Weights of a small mixture-of-experts language model, trained from scratch on English Wikipedia: width 96, 3 picks a token.
Below are experts of layer 3 (counted from 0) of a mixture-of-experts language model. Rows are named router (the router's row for the expert), gate (a neuron's input weights, with its number), up (a neuron's input weights, with its number) and show model dimensions 0-95. Each number is 128 + 24 x the weight over its row's rms, rounded and kept within 0 to 255. Numbers have three digits each.
After each expert's rows: "gets" lists some tokens that make up at least twice as much of what it gets as of all text. This comes from a sample of Wikipedia text that the model never trained on. Tokens count by the router's weight.

# expert 97
router:142090145164122137162094150154140173129107114149113145135141123099160171137101115168159120135136139133114057173142101097144109152097139152113132143164120148126092122178129133132131135114114079125151143149086117185141151113113146089143085108151097149124110125136115112114102142127127123117
gate0:113149129114108109150134165117115140126100102140100159158120135150156174156124094116133143113119120176159111114118129124134145110129125191133089116136151125085138111143173137152130108132142086111172159135090122151128127124149142107115060121108112150168180166100087128116135140088133139119
up0:126138125094122109108129136130106128141092100117129138166132133114136162130127122139157090127102154129143122150114123120128112117157132193160098121106135123128119101165170170159116133162140093102188138153105133140144091100134113113090063114099090150171173124115092137124156133091109126124
gate1:123140127118145143138117163141098142133120133115150148173115165142105121135084136170168122075147122108101127154142123108110126145165101142179165108130105135119122148169086176119122146135122108128161164130136104121126128141123153044151112149147141154164130106130122092150146103130161155116
up1:142136169154176122130106143119137130136123138114159124106125133139121085116163178083121154102145109135135131135145132147117123122121108123113150141163193126138122108133136160123158118189169102147125223095162113130162147131182108107149121152129133116110120118130136144149103131120102133133
gate2:127168093150099095094115151157136140140128094091067113140146156144121141109105105137146143110111120144127092110119141093104140140127120118077135106109146185139141121135121133113122125131095128123183137115103069162165076107110121159102107124122127131115133115144113075111127153116088111153
up2:106103099147115136147092118105130153145161095078108137161108187111137120146108117155131122142096101124144180124124107106117119147152173179103075107130100163126168151117143142099133140117091156118136154145138127153149070144162157147102114142127156139151146126123117134114168138113110137139
gate3:128106126115144161103153179113129131168124135147117149129136135167151103157093160138185110121105138130143129136113158093122116126086164166128153177139114158142061121181120161116154133134145122108130123115119086137115153139162119114109140155140119120096133132105049119129118105131125139127
up3:120130119139110106140141130130122120119146139106136149146134209107076183154109105102132136148153109104089110115083073146159146109166138127126153109115109124099126131137135165101081129085168133129116122111096108115132102093107128137124103124102102122129150150134135172106119132096136180110
gate4:121135097079107167134152101177130065135124126130102138152126118126140137159106129110120153137150174118168071154148147097128131133126101129115123138137146100141091122148111129146087172146104103112110106136174116103128096143121127124144082118142122138156071092124117129175157136117121152104
up4:137100103110118122097146140141133150141132141109164147131197116140108133171134128097092131114121106137105169138126070119148110142113117179150136103110130121080150136148163121135140112138123112162160129110122147119111151116106139146126165182148153087129164128194125121169123090123118099118
gets: "ar", "el", "il", "or", "ul", "ur"

# expert 40
router:157071139132134160144140146117138136117114140094107080149114163151140140133144152155119134125116151150117099165115154098113136179096112133086123155111076156142115105115170113142151135135130099125098138141125152159148110084096155133150106078165083126120147157146115089097108144156118131127
gate0:129143089137143150147099140113150138138137097135112121111133161137108132087138126152124097097114135158119106082111122134135098130152149085087123110122135160124077096142155111116143158054077118095152127095134114164090128128142150107159133115118163173137154137146104115121143180119100140110
up0:136107138113113115129108128182122097120112166150144138119126118121135129108103170104115145086125128115091134178113166122121127154113111151170161098140095113112175132131100129099127115142164160135145108157117176152150178147127063139129139128115143117127063125114127160138103095145095113130
gate1:145149136099112149141154128133107117069138154061099098127120122145118135099089115060098144125121140156123107129113165110142130149130079165086116145173097119117097126145108115148088150136128151151176123117128161117089114130117100158132127128108119093131110109133127140110143123096090126156
up1:097109116141133111155132110135142083143166193123134143163128133101124122144140170179152142138122164126131164099116149176126128117174114103169139125140157126144102074140149112114104131140129116157119159102126137092103099129149164096114125155176148145120112149108118124142139152164103143168
gate2:147130129160071112155107138151134138118125078122108138143124151145159131105129120164136120090132120153182159122109096138131105188124113124143114142117088183132111098126148126151131083140135106141131125132176126136111111131128142118119149097152143114099135164065116084141122126117075097103
up2:106139189139129141115115110130140145087083151151143132090162140101118129124099145137132140161117143132121109120106178075116107147119136110097137119140209091134120152125135096108153155119112161127121166112141105145136110107171114158141143120127183080133143124121164160127141120152119125148
gate3:139138231098159109112123121124141136106110124154142129141118142113140137081158118174138121147098111168122128145124137153130115117101148185098116087138137123080132100116089112146178143128120146132106122133127101100162156106147143133158111119108131100129140093136126188126132143141133115115
up3:145151151128159114118122114147112141177140107128122140137080173091148118142102121149090109144128070196105129147117118144120134171178126150169118150140121133103122124151111076136166117117161130132128103094137147125152103127161159121153123119084091149132154147106155139115173119119128141117
gate4:123150135137198116173129164159128123119116135119129152159123130134115134131151137114124131127126134114136150140095135164127148206115151115124148105163105139124077127175109083120160107128143132147142165132156115086141165141105129112103158092169084171122124138141092119124159142115132124091
up4:087117107114161129125124127139196145127101116114120153132139146163130137089142121093141134140094143123148121178114118138114159136120116143143142142145106122165165082150088106170126087080139084112125089130128129127110118156136135066127092120145144127119127165128169112104148104124113107175
gets: "ri", " Di", "tri", "ti", " Vi", " di"

# expert 69
router:137128142093146131078161105089120146104104109129089138119141113146132143147102100148146131129137138126138080150113116143097150146094132146144122156149064152137115117096111147124177162127118144079103152129116128157140135132099162118145111147147145158082091114144119139089066092113122124162
gate0:096116093083154166086114130140128134141104127134154123148145133150079119085160109119050167172134118078129147121125068096131115136124089151150143127112131123139105133106154072121137103137127136144110162145096109175133105129130107134120151125134121148120128149132117136102119121086119153130
up0:127140099074077123071145133115107125158147133121125131123117132100149136121158127129113143140120092137119118143151116141089121143121147157125165133120143145115156136134152144093148096175157149128162157117152130160100092106097114137060132086170066148105139109118144094115147100127140148118
gate1:138116100126117109135174123144145152203161131140097138126118130127141124147159104142110112067099095149152122128131154126127168135069140110123164094158122153153101133136149144114136134117153137115113114124114132124168127098131112166167135095141165115128132185126149119109190117103114129160
up1:169137123103130151107141140131090128100131140177154123103125149166077157126098147105127107148138112086134136171115092116138111129145071116133124157136105131129082139149099103158128135150121171104114133084110142150102102135145117122108080113092095121080168119129143098130138154138094108102
gate2:054105147153135106113158099129133105109159109149118106122092132143107156159133140149134071171100163128083111149157095141147120156162110132151125124116169121102128137139163118141136136114076144110152134126113138141117159083156130165129104112123174134125096133129084135154149137129154115153
up2:155127141148128160116176076169124136153106138166113079119124136118146118120158133132161138127104143133114132150139116119117139143117101119149088145135191082143145115107137120123117134138134118153158159142135096143138135128107109066126127138079157120138157161166166092121119175180120144157
gate3:116120165134132169153158176138112131100129119132093143088102099141126139154120129124115102138132116124113139141144113154097093132119136142174082169147139168195086135138121130135147087113168185128111114103141127104089136099133089149164147108088144080119141125132126143142149133135127106123
up3:066120142142145177173161170121130126139121127078093116141063111127147121168104145119128144111109140164147104123132148157150095162130132161153149160152159123165130151093136146150156159144144148124123090168132137118130118105133130122105141150071102109119133093126108109138119136105124148108
gate4:145144130098108133142141165104134109128130119137155178097132141103117142123114118135140092131133144141097112156054123096094157152116096168135121125137105139138088136132120121123152148162105146077139107133136162105094107091080142109109100129115129098155123176124152127169059117119138119132
up4:140114113145123113154116109122123141154153130123104100165131096164123167174127136124086144138140110110133150132171148136164120087129157087108140140096168124121169118131110155132074085057100132166134154085098122176136130142130121139143120116150137149105119087108123088117151129127108138131
gets: " family", " city", " house", " him", " town", " he"

# expert 150
router:140061153134159097122097115116154136147089125130104072120111121133143123133120117157129096084143129166155147158184132139154158198103145121105160147146089131111098103090151111136177133137147102151127143149105129166129155108116134104157127125121112126114118129122098135133122142121099109160
gate0:122143139147118164109081109167083103113145126166163121133139166121123104109126135111113088125149142124099152119122134115173151159114152142124106109139133106117122130095154137129127165166127131106099122087109147175141089140068188153101174129103120118131088118151095146120117127145165136134
up0:103120118142141117115128175143160162101123084134120126079131120155127112129159125151181110113137098093131132168095140089125145147143136138142143171131172083144178114114074113147116127123076138110119132164142159118113179136126125106150108130118136092105123104109171140098149120125138137099
gate1:107127121152135112127098065139142109154103134103106108168057120103146146095113083181147136074148138129147117150150137139127114147119121122135132125155092164127144111127137110091145123118141099160082123101122116179110135126112121096151122101100096119146114112102082129117112089133100125128
up1:137118114159128098162086071126138138134113137097110114144055119114121123106161105185125132080122143127150128178140106118106092139127113126126163128132084144128155129162148122081116137116146114148089094117104094189106136148129133127107102101105130139136112094112117116122139117113109136094
gate2:090115129127130133163094118156110090130136163129133135123141148070114130114136121198125121123129109123116157112156124137177084149139128128138159095135100080097134127150106109128118122179162132109146127153107077125140117097106155118141058098098101143121118139124123161120118130142135095163
up2:190122135114115084093139146129135198100143114100137100129104125192146110116113104110139124104131143155170118139115151126125173100075139120106125133121128159116136161133119142118152140079101142141123087083142126110137177143109101129132168130151134109121170122136139089135137118111123152139
gate3:104149108152082122118127116101126129081119088167079141129143087133123124132175132122114168147135131122153140092177118119088128125125152155178112118176118103074149115140119139101127126112111127114158085166121153088120106115114148154154136120118119126159124147138137102106141132130116193118
up3:134146108109107120141116156146118121134107160096104124130123126126153084139097139135128135179143129163122118134146110113146121091117099135098122115115138115099103116150093150160068106088076078126127122103127110141098147138124124136132125161122129137095139118147140056149053111110168147108
gate4:118172143116154084145113100129154131145120104134137135114103101132117169155148110186102096153098138116154142128127142136142092130182121128150116113079086182159148122141141137127142145101122098154121132158136121128080139102121127066154140114138160110114113094098126155094147114126086123120
up4:134187165141114106122142137093144192097109112114108163085138101117138142120141058111131111125111120125127146116148145148092117151117144096102112163141132106120173113128154112139085140140153122128133119160123133155103114085136110135116117093105098161142142138193097111150131099139134127156
gets: "d", "c", "it", "ac", "ut", "op"

# expert 28
router:143097141096148140141114146139178159070126098139110115125124110135119145170086144136084146104130125136136101148148126145115150123106163151159143148115109163130122080110143066089152155128133081138104151150131123135137071105111128128154094089108105166104150144110119122115117170141128124132
gate0:120089117090111147106095178146083078133127161126146072087148137126134133123103114140141104125142103150154162088107168083134159148119125110118151129158109172101134145139139118137130108108120090108146125111160174118152151176141170153138091146116110125141145139122136142137154135152103126149
up0:132151108122187139143111136087138130128092113104162193141129125193082095132106144122155128166116115157175103130105135161093134146185140144156134153141128113124118126138149107106136162100138134127145149130160140117140116152156146108102089110141141111068157150138144126136147129112146117129
gate1:147121083134150177121137104125130103115114142124130112128155138143137149147079142128121154118122162168149087121125081155065135136107131161119095074118117113151092147126131112123111159123142113126074135153125162122164121100148096132106107143093122141152129141106128078166136157151093139095
up1:109137122135098095092134145147108152143152114141151185101087126133133120075166103134108088097139114092102156146116182108189108151163108112128161122160129157086146132117112121155137125115125157139135114120115110131111121120151140122104118104155134114111128145145118176095146134100087133177
gate2:127150122157119139156131124137148165148103118135128129163140148137142141109087104118114117111097128111131108147086114156087164121087136128169122101108125147122131120167158125099165105116127058096138122153137091144184092130129146081138114143156155116135150148099109182090116143142121131167
up2:138155137142143104138083137125119109097114115095174125125113108148108144118164075098148167108161121146105127122111087145160128175128127142095107149098136113129137164131112159157087151133133139107110097121067162155102141131155146133112127109084094122110133127124123084195134121137107127125
gate3:157186149125131147126158114141131114114119131114139155113144156146139087100158099096148107093102108104112151147142180142117148128122134143134123129138118142138150133184169137122180161098145117107153185137113104098160162128091143109157140153136129127113100125136151157148062111146114157126
up3:114157097121128110148123140147120141161107094121112162121130154112121140114090153130186091116128109129120129102122164169082114148127161123095178084114091178131187142127151139137149100156124100166136160087114125095179161110116145115139117119126106161124113120122106139132110103145123142134
gate4:118133117125104130123122094099135171136099112155128157156166131112126130093166135162130157158109095123153104120151097117091138134131160105159153124101165108155178129104074141090125140100155128134150143120080129126179149105131112124114090130095128115145134077139092135131119155117171123093
up4:151164153116120142156132139074091112157088156143105125160158088075117171101185150149096128158120120143150118110160104104089126121121114119147162153114174109127120134098118135095143124158128133130141136106127138110149132086162132137114129149103143126143099158127080138144133169119137138086
gets: "go", "'", "mo", "ro", "ga", "side"

# expert 101
router:145105144105124102151127120093168156131073125157108127143139125102188155115105110136083172121124155159106094149124150152132147145113107141149148165114105112123128087112157118145157120125108125152103152154103160188127098080126132159138123080145103152108141139115085116125110123122127122158
gate0:122141114156138098112086111112119161151141110169131169163105146118143168121156135140098143095147139116119157146124098130148115166113072108122126137150171185083142127142148111120127124131139138103122168114150158157120122096097086162101152137161091092131130112152098164122097122103119152121
up0:089159107143131116116159140182175122126128107139091165145152109150148141127162115128129134133108136103122120107145068108134107187133092103132091124136164149107150118100094129128096133137158159148147108131115120154145122084115130161137152134114091075123130159130093149170116137105103143153
gate1:153161154116103175135110094102132143139104133138128149127121110114165146142134082161127130166136120097154116150147127158131107095121130136117127164154186147137133130111114144165069116083141142137177145148090121100102090115122124101102125121143120178131155134178073115109130123115111106136
up1:093115147094140108113126136144092137129145126140120092143141122129132129068134139083129112139120141127131126149104171129107137140133129146144121112095083126105116130140106104172155133113144178098095140100177144166121208150128183128160133156098157126130097120107144143118169093118130133106
gate2:118166115116120095129128165093085126163107132141135132108127129134120097107143115162060133129131146128155090158118131107132115154154137176178138152174112098112117117154108137107106108103132147116151131085119093157120141094091113147111112116135119172178125115117110142176101119164137146106
up2:146132110141099149130099125162133098119099108096133122137128104119089113115107156125118137100177153096100119156148148131195119111191123145105088168132131171124139171131156118153130107139093162117133142129103143083141111169154125150138112073112142105096107142125132119123128139113131085153
gate3:120135123133118151157128123122113128121140122127107138185149103155113160069137117147111177131095113116168134219118118109095132109113140172138140132090094120102109120140089140131182124157123142113118134154143134129097124117128088158159141134140121139081159137138126109113099153118093153110
up3:136122123083106150136133122080156141123127163149129155123112128107111121133118122109134071113157154159144145089132129170134107168105129090129127143182099158142141147162111098126135116123226117119116115111154134155124150126155108100088100117101122113124106100095141121152139136136107109102
gate4:101141112134159165133116111093208122140129176114130137155099119164124135097120131130116159170094149139137137138146106133132127102097096130165168186147148157148131078087101153136106155124144113127137134102131114129131097130120139143163126170119131105131161111131118140104124121095185138128
up4:135132140160113088119117093129088163117107139132104132116177117123127175125132069089155094085154125106104145115131171119150147139125106152140110087111125137133118131151168109122139139126142098110141077121133102110149157136089135141111119106109128113123141105163123135167094091192107097129
gets: "ra", "ro", "li", "na", "pa", " Pa"

# expert 19
router:144111146107151166110167099115141145115090132163122101115161172117176147170135143129146124142143128141102127176125090144126118136115141116113151115151124168159082108090110127127129139141149104110131154156141170128123100102127151102131096142132100154088131146114083159108083139141069137152
gate0:141111101161154110101119134111148107109098165132133131114153150144138086106137136134158085109088130132100147092153099118090108102126101133117116137129140194118142127142160114108132147110110131089124120135143149119104142150146133143130108154144139123088116179132113111133037110098088124092
up0:122114102168169108106116151120153116116098164130150147112140147139130080082133142144151089128119161117129142091156105134089115118144136140117130120132118191113161132121169105116125156085142125117122124129140122147107153182134133124145111143148140112109151192142112115135058124121079135099
gate1:156100107122121110173162133139092162101109110116132166121155130114068136162150139104107096122147164126080160161108135109156169127120169134119111101147145125145126114127131129126117130167106104144142074127119134126082140061103141124148160104124119102113134094151153132141133170105117116146
up1:126107154134135153111113165141153146161145158138120141136110094141173094107149143148170140115095128123143146151170164145096094107147116131131156147142142129132138143134125136148094102063156119099125148115118107149187119164136094092099091147104098149162134100098116152093140128154158108145
gate2:143122094107148125123180112121123118122160131136118124146164137184139156118117128137109153128141123128125107131182089158120125144116154113126139095148146118115078129125115152176123155097135154138140115078105108137112078131129073096122123129154117180143174107114144123117115081134069122143
up2:143126097121140094139167129118138133137143140145129132143151108193129149124155131136115157123139140126139124140184097157130129138121150113125121103123157118106093134133110153140150166085154165147137127089093143145124099132123068096108121129153109166152187129131158131135131069149062108117
gate3:138099147097151107114126098128161160102133129113126136119129106187149138110175148090143102151110134116104138150190173094133140119148096120102136128134172132126163101104115107116087151102122106128120126154136151109141141162116121153110093095175129138085144113126191115137119092116144146121
up3:136136140148150102119126105118123120099112154135131117148130129118135139114112183112150169090140108098171124115144146147135109146129155138118087157155169130102119111168106134112120091126060147134172132123154094175188096111075131162142147139135173140136119181113117138137133115121128147136
gate4:148112090110117149135130118132122114133163157138154189134163088108131153071148130159131105104129115155087130146156129138099131110142175123125128127127104132155130134132130131175082132082131162139083102108082127123138106137079111115124124126154154139137150147109178108149165132144127077123
up4:127137111165093128147128112109119111144108124133107154132115151128136150153128130123161144142149141136099163145137134112161087109158189128153084149090096153120106126124163123156106097147138093117134103143124147154106142089119126139115081115174172104095100132088172168112149128126135181112
gets: " |", "eg", " upon", " Jerusalem", " Messi"

# expert 138
router:142121142106154143100183088153105139119125133144124115080154136133113140142115135122105162131146168192116112133152148132127141154120171131127157159139146127121107119129170118089161128162124065117116139168097158150123131124112138098128118093166104146099134143129102076123118142133098074131
gate0:122115147118149162120128137131079102127150155114173123138124113169094150119119091094114122128126176120119151147121137120081126171152145098154152125157119186152151123131128098183161137178126106149146142131169099145139111102147107130124157151107142130093145103081118133095132135092106150118
up0:132157170146108123107159105103146100140079142151112145112137114105152115135155143123121130147125125114141098129152162122141113135149125156164128172090125159124141141109133141113085137137072150167093136134130132094150148112145155139181151128107147101135135153139083153129084080159147077093
gate1:156118101152109152137127112147094105100129124122148156126140181127138188131170127085153165113153128116117097143101137131169120158127131119113111120142110147102167120146146097121128144124098143129186137121149150115129132095141153113093165154124139153089129129101111114126115149133146038116
up1:121121187133152114110124126122187147176124123118140106138108106117140094125115153166103096151115140139123147114134124141109153114122096118114172138145119145138076165119112167138145103144112130152084144124129088141175136166123123139147117087151112107176130155164137131136135077085117165146
gate2:144129143086120170112197135116099134172135121165120147072121099123126154126114153131128098084098145122091121114085112111109130117132131139090151137127156119087135133179123113089116134159164152129140129113107147100120080148095121116122108115146133111156132112135134143114109157066143147145
up2:093117188144149097063119102136154189139134100104105142094163149129154112077159136090095178166138128135137104139120127155132150105120117131141156130141120137077160098138131137112138126112126142124117114092097150116136136124098146140112128118152132165149158156179136122116097139129139129119
gate3:159119127130168124125162113114119136065115126158128145142110126132148103121155141089139136146090122105114087102167140108142168135101194137075118101105134139132127140110125151133165134141125104138116120123090116139121127124099124133174136137084097113106155114141107117222116125150118127116
up3:143114135092164143089128085125145175098098168095137147124149109148121112160101107169148140158133132107135131154132114118136125162133117152137147128190154083127154093116116115179114125121118162182130146119154103110132116143165121152106151101097119149179164125097114111106137122143148132149
gate4:204107127115080162147154143156154108094116131135086131099153137143140123113143154115103152119130157132166115119172096089157128143124149130142139130079114117128118132102163127151162129146118119127108165128101158118140087137084103144145161069124096151103131127154133109141119159143161131111
up4:149178167102147147128118117097150113111098120146079108108139100130147138116123126141136139100130089123184099149175160148120148175185113161149182124118105124124135126101122129137111140189131114107125156135120122142099159166096160125125128127118107168094116137159132156122104133113134140102
gets: "-", "/", "–", "'", " and", " &"

# expert 13
router:130118192117153108104180141090193140098123103120111108085145147148109132136103125175133128112157134131127113139137115121109113132095172139161139174154101153174118134147117108099155116100115142095126162124127139156101137139074138100158121145190121144114128128115103132133106131120132143134
gate0:138155112170129130118117124157097158149136117110133113086085133088129140129177142107127118154130108162151108115108155150096121107119143135134214120124133132110133111157114076143099153158088079108108087137127140092117106130141176160116101155132138112112147153113126121135126147097102153123
up0:120163170111108128134117124108127126138133172155102108143126105128144130109122093088175076107107145098159138162114154119163159110157143115142109092121144095129124114164124095134140110152117139141138067151070174136148131117121176090131132105097161090100101125155131139110120126136137109126
gate1:070147145118138099106139138104116135141137132140129115120107123121138113127138119076114180132107072147160103113144133118127117160127155124161155140135132112179107135107152116105072139107149116101129141137152166152149121111069189122160151134150145150095106120119075116131140127123125141076
up1:150111110114137147159087099177133144093108118147128122148131151089108140137134159178144099129118144111101138138116139125129121089117120116115099137126133164129148069137130105126186103101090167137105128127134108112145131159150091129084073163107089122118155160138171136157109111139135096132
gate2:109195119142132076122141165111158162092110139118096111125156144116140164078110112169133100103129143084147143125125092127098127159110147138119125147136158161171113122134163127086145084145100162109131142104144117154107116149097132131130142124154088156132127135168114106081124148129122116113
up2:099181125085119068108139121144103131130127146088176103108117142146140156094118114143116149096135136102141141099107091110118114141123172124132156124074137135178118145075131114105100129119114145127101150130139112150111107149111141117136154122156148171137144146130079111094112142097095092105
gate3:183116106126110084102112095154096124112139140141183119147125127186128131144126087083159154107133096139115118114143096074157121124136153158142144120144102143150142147111083153134130109128106155093104141136107139133117160101112112165136122104131155123153086124139111100144141109180158155117
up3:132114133144138139118126099144136108129154106107122172146059134138130101146096099096129172152176133091109123140091101123179082093141121163123137118121078119126138097120119149143126102160142149121137131087122162092106160095121156145120154109091135135159125122150105119143110143094136152168
gate4:128130125127083097097152166113144112125139118138103131129165127179110113133135158129116127090151127117106130108158073122163075122098137115121091145127113162133123144117135170134145113086115167126111157172164154154160104134081150132140169115147113142165135135103162104126107110134127166088
up4:102134142136092117120147147128127108159106113150112142122178126157116143158140103117112132104147115145117158181138103113166074102138165096159121107165108172131094157184145142090128138108123150088127142150126113153100153114080131135138153136132100120133128156086142085168113119134111129099
gets: " season", " team", " League", " club", " game", " film"

# expert 96
router:152107142131140131149114091129123160126113135158102116076150143149140148145110108156119105150130187139075105154131144126117153151076180115147132151187098125130117084087126077150156155137133132147139143161145141167141126106105134095158124159128116140159100113104126109131135163148119132126
gate0:148118132162107130131124141063133122131132088155158116118099144133105108133126161104143109103118171146111132135148191106147151152133127084133166174099147121113139099083106124150154119143173126114149133126100156105127148133138130150179140120102114154113108126139154101144128140156058143148
up0:171101126138135153127114143104136107118147155155165100111151145085142076160122181110126152117102140147126095146152190135127156129121104154156145141125157097097108113108097148136153110122132158140121127115105148076114144143144161130194143109133121149105095126129155139113170118129096131096
gate1:112134130099147169121117121086137134177108092128140163070133112133159190110138133140127156106120181168149097107131153124168116168110135161138082158139150077113107123127086092096150125126110147147116139112110120126133127112105121151137147105149110144127100147169136145135131107153161125118
up1:087166113092148164133168147154121119112138160103158134131131076123132140139124143136101154135153126117149126103086114110107120155184143125134141146143163156119120162140111134159094094115162134110177123128110071079174147146083138158138116104102115150120139177131150138129113114141140126123
gate2:128132151102141112109131122158120120144082154129154113105113160091120116111111070089135111161113120092098141122133119108146125164088148109141143133103104145131130129142151152141125135137158146126136202141131130168161091102102155168191123180138097173116132112106142128138141123119162131116
up2:099122154135145114101142164112104118134118158114138118124176132140134096126136129110118164184107146149147131129151149100163132118108106059204130169158097092108126109147120124134092120129148131142150165180152120103108164089089145164162144120144139120137113122127148151124129131117129115145
gate3:117121118133173133116150090124142128131138127133139123136120089176134135122159137205119108119152131085118114157144117146135140085151156083145123175118164125129146145152199098095148134099135106142128120184140153152115135135124160143125135128156155111104135128174167116110128137093115128106
up3:105088095119134105159093133114156170145132106152107135155134135130105081121127117158143095120116120146120137147155121147182105123176144169132152117134111137121108128143145080096154093108093131148119147186105123125123150148120136135161125153161151096106093108129109094150130104110110158185
gate4:148119160127163119159141125136169114115101115143116101065129098108119136101109113129131156125114148127130078126154141121135150121123077139123129160072100158132075112111106150159135184182116133137098126122125144126092124091130127123138090130123111104133112125155177158145111125088126154096
up4:136142136121116138119147131133129112100132080147122140076142109099125129071124107158138161113079138081131125128165128149125135172145099133104150145100106144130096114103086143101110168175125116177108101148128113122074118104095116119104111152110127096125115111131154154168130119106140121075
gets: "in", "et", "at", "or", "un", "it"

# expert 113
router:188110133077149144098126107105178170097072113130089104097136124145132186119126131143120158132135136135114093169119146123136148121104112156111156171129129170116113100104126116085127138122133132122113146111109147152109128139141129101123131099135148138068152101083124105104121159128099127141
gate0:127108110140146140060133074155116152115099115152122097136121106140130118134105124117111158156120133117124162117099148146137116107139124079134139129157138093163106102136137154111157152085181118157132137105117071120123154125129124168159125128157145113132080104107156058143157131131106134147
up0:121141116126136154152115140102112119131130110109128118131096153099143158146133104114140130125126076147138072119142137135115151126128131151103100114092104154139142152119124091172133073175119112098118125153164150146148109119131133128119113122060103131135133126122079176052120090137166098134
gate1:104084116124142118133159125128132082165114105113146075106133153125137123087147130149141148133137078139132162118136120125109113125141111160121117096128092145100117075130139110091153122192145130148169148177107137127140134156133110093095125115176104127132129169125117097153124088126155118083
up1:104138121103124123133132149146137064095156160129138114108137133129194127147150131047115146127115138131131107131122102156115140140138132164160151139121142161126081089127141105100137149145152142115133143103150168101099071140138111167153121102156146091134147127083120106160156126137138123120
gate2:166136155120151136150103089138092170116136125160153117120120091119139126131088178121165112137141099103106148132119114143110101161134122135157111088130121106093161125148138113140132144126113162128099146152066120051115127107113126125157145125105132145193120125122107152107108088110107149145
up2:119090134147124101151106149103098174170137108140109114120155108146134132130136115096142156089113156146138094087135091114099105166142113129085121119131129132149126084128106125139112166143150100102179075104107095143118133138096156171177132142145105147091113160135155154126136166123119115136
gate3:119106152175131102156102147140117123143130123122122088118083162094171148102104094125125126099120147145095094155108151079123150120105134163140113114066116140103101143140106158140156152118108142139112120148164136118145154157134126120150126127100172109115158136148157111176142181140127139171
up3:121082133130113134150122135093127125144147134158142159119169170107143127087165093183154140163131064106122129124120112134118119099122173145115101141124171138131114127114144115086114126122090146143124129083121117123144143122099115141115105124096110158109157096152085146145109150107192158117
gate4:121144151118133125147113098150088093132148124144147114151109120133130142105127080101103109126108103192103164085110113157130118130137119048065130144112151142158147144130112128115117112095098140112147079100119153138124120082138141129125129103108129133109137114124088144142133118185097139146
up4:112156082156087104113152147119151132128104130136159163124122159108104119172122165111184156125142147061159085123139139114132141140151137165163133126159135117124126123090106138151134145142137091114164147154149120113129146164108147135157104109100142145175103146123132097120136113109171136085
gets: "ia", "ta", "na", "o", "do", "to"

# expert 131
router:185104151122151116121139147105148133101094098108126113092166138131128171145140104155138127076111144177153131160128132103112190131114165118142154126191130162152093137105124140084169129100143126143142137104108145126164155113136155165130098137125124135133124126126122106132075133150125100129
gate0:114148138073138177137139114133133162123130150094144091133104109136141206097129116143122147107138123060144123143090112148097168164104131136130117121158127087133090162098078142138106159138119140123123149108169111123110128099150106121129150158146128124154131107134141094117140143119148148165
up0:144133121103145185121158114141131130154106140115163072127082114120138180111165108153137129127172130075141114116082103162126131157121146127125144119170106087138115132093100156145117154154155153110132151109168096108116124127152100133119152114142111082126130138148159104081137112153138140142
gate1:161134127129096155131097174155137175116101082128105153144127149099131159139133107147110102159139112134180087143138123110149191113137152134116162162050091104173148148112129167101114100141174147140131136125147118136139122120125135127116114167141127127147127094124135135134124116134147115093
up1:158101101133139142131120131134135161121136115124130144160094108082107151060127121103074110163128125101132105148154142109128155104152173145149184137111111116121116166087095129135117107173163140111131129145141116156118114104114149091120093173110126128136065116099151118116124123118121159109
gate2:100121161099146106094088153100139095075145157187096117105139121113100132159155154138160111082109141130167128122157152149137125106117109136142116149102144131116088136123155150102148136088134143133148130088109139095138162120137142108120097126149116139148166110181123118109167123157143093151
up2:131130140135116154145158103126173095134114148123115138125180121115164153123096131112115127098106128108109169100158139163151123137137078119148120174070157112100147152122095142140177151092133135132176154124130131114135140142126142132121107066143143134083133130149150147159157166119141155165
gate3:129123152107126130196134120127130140117147077110147092163152082117107175117101110111120111111132167126150105138070096112111171134127148117122145106128178155103151100146129135107169140147148097107160120152090116186142137122156109124118106131135128082095171119135141132119111124118123116120
up3:162149161128167092164165100140123132115169129095159130121118071109166146123088107096096112135152132138122117110112100135086117108147120109110146106129146132110159088065139104119134136139158131088145125132111127137099106139166117126146089144103164114112171157097157136122133125103114161142
gate4:106144126126094132109138136132114151131157073110104113116114168135119170114173145142104115099116135171169144123121164171109145104093090123130120109151093110203119130112091144117122134066103152115128151156108163138140114140110162124139143127088135123134114104145139079147155144123141133132
up4:170111161135159141121108129127126134097107198133179145133157084132158134140068099129157165140136117078111127154140078117138136151134140142146147147123165136064140128121140130157126115202143087111107133103138126113116145118133110131112118139162140115119126112093112145139100139134134128123
gets: " |", ";", "rad"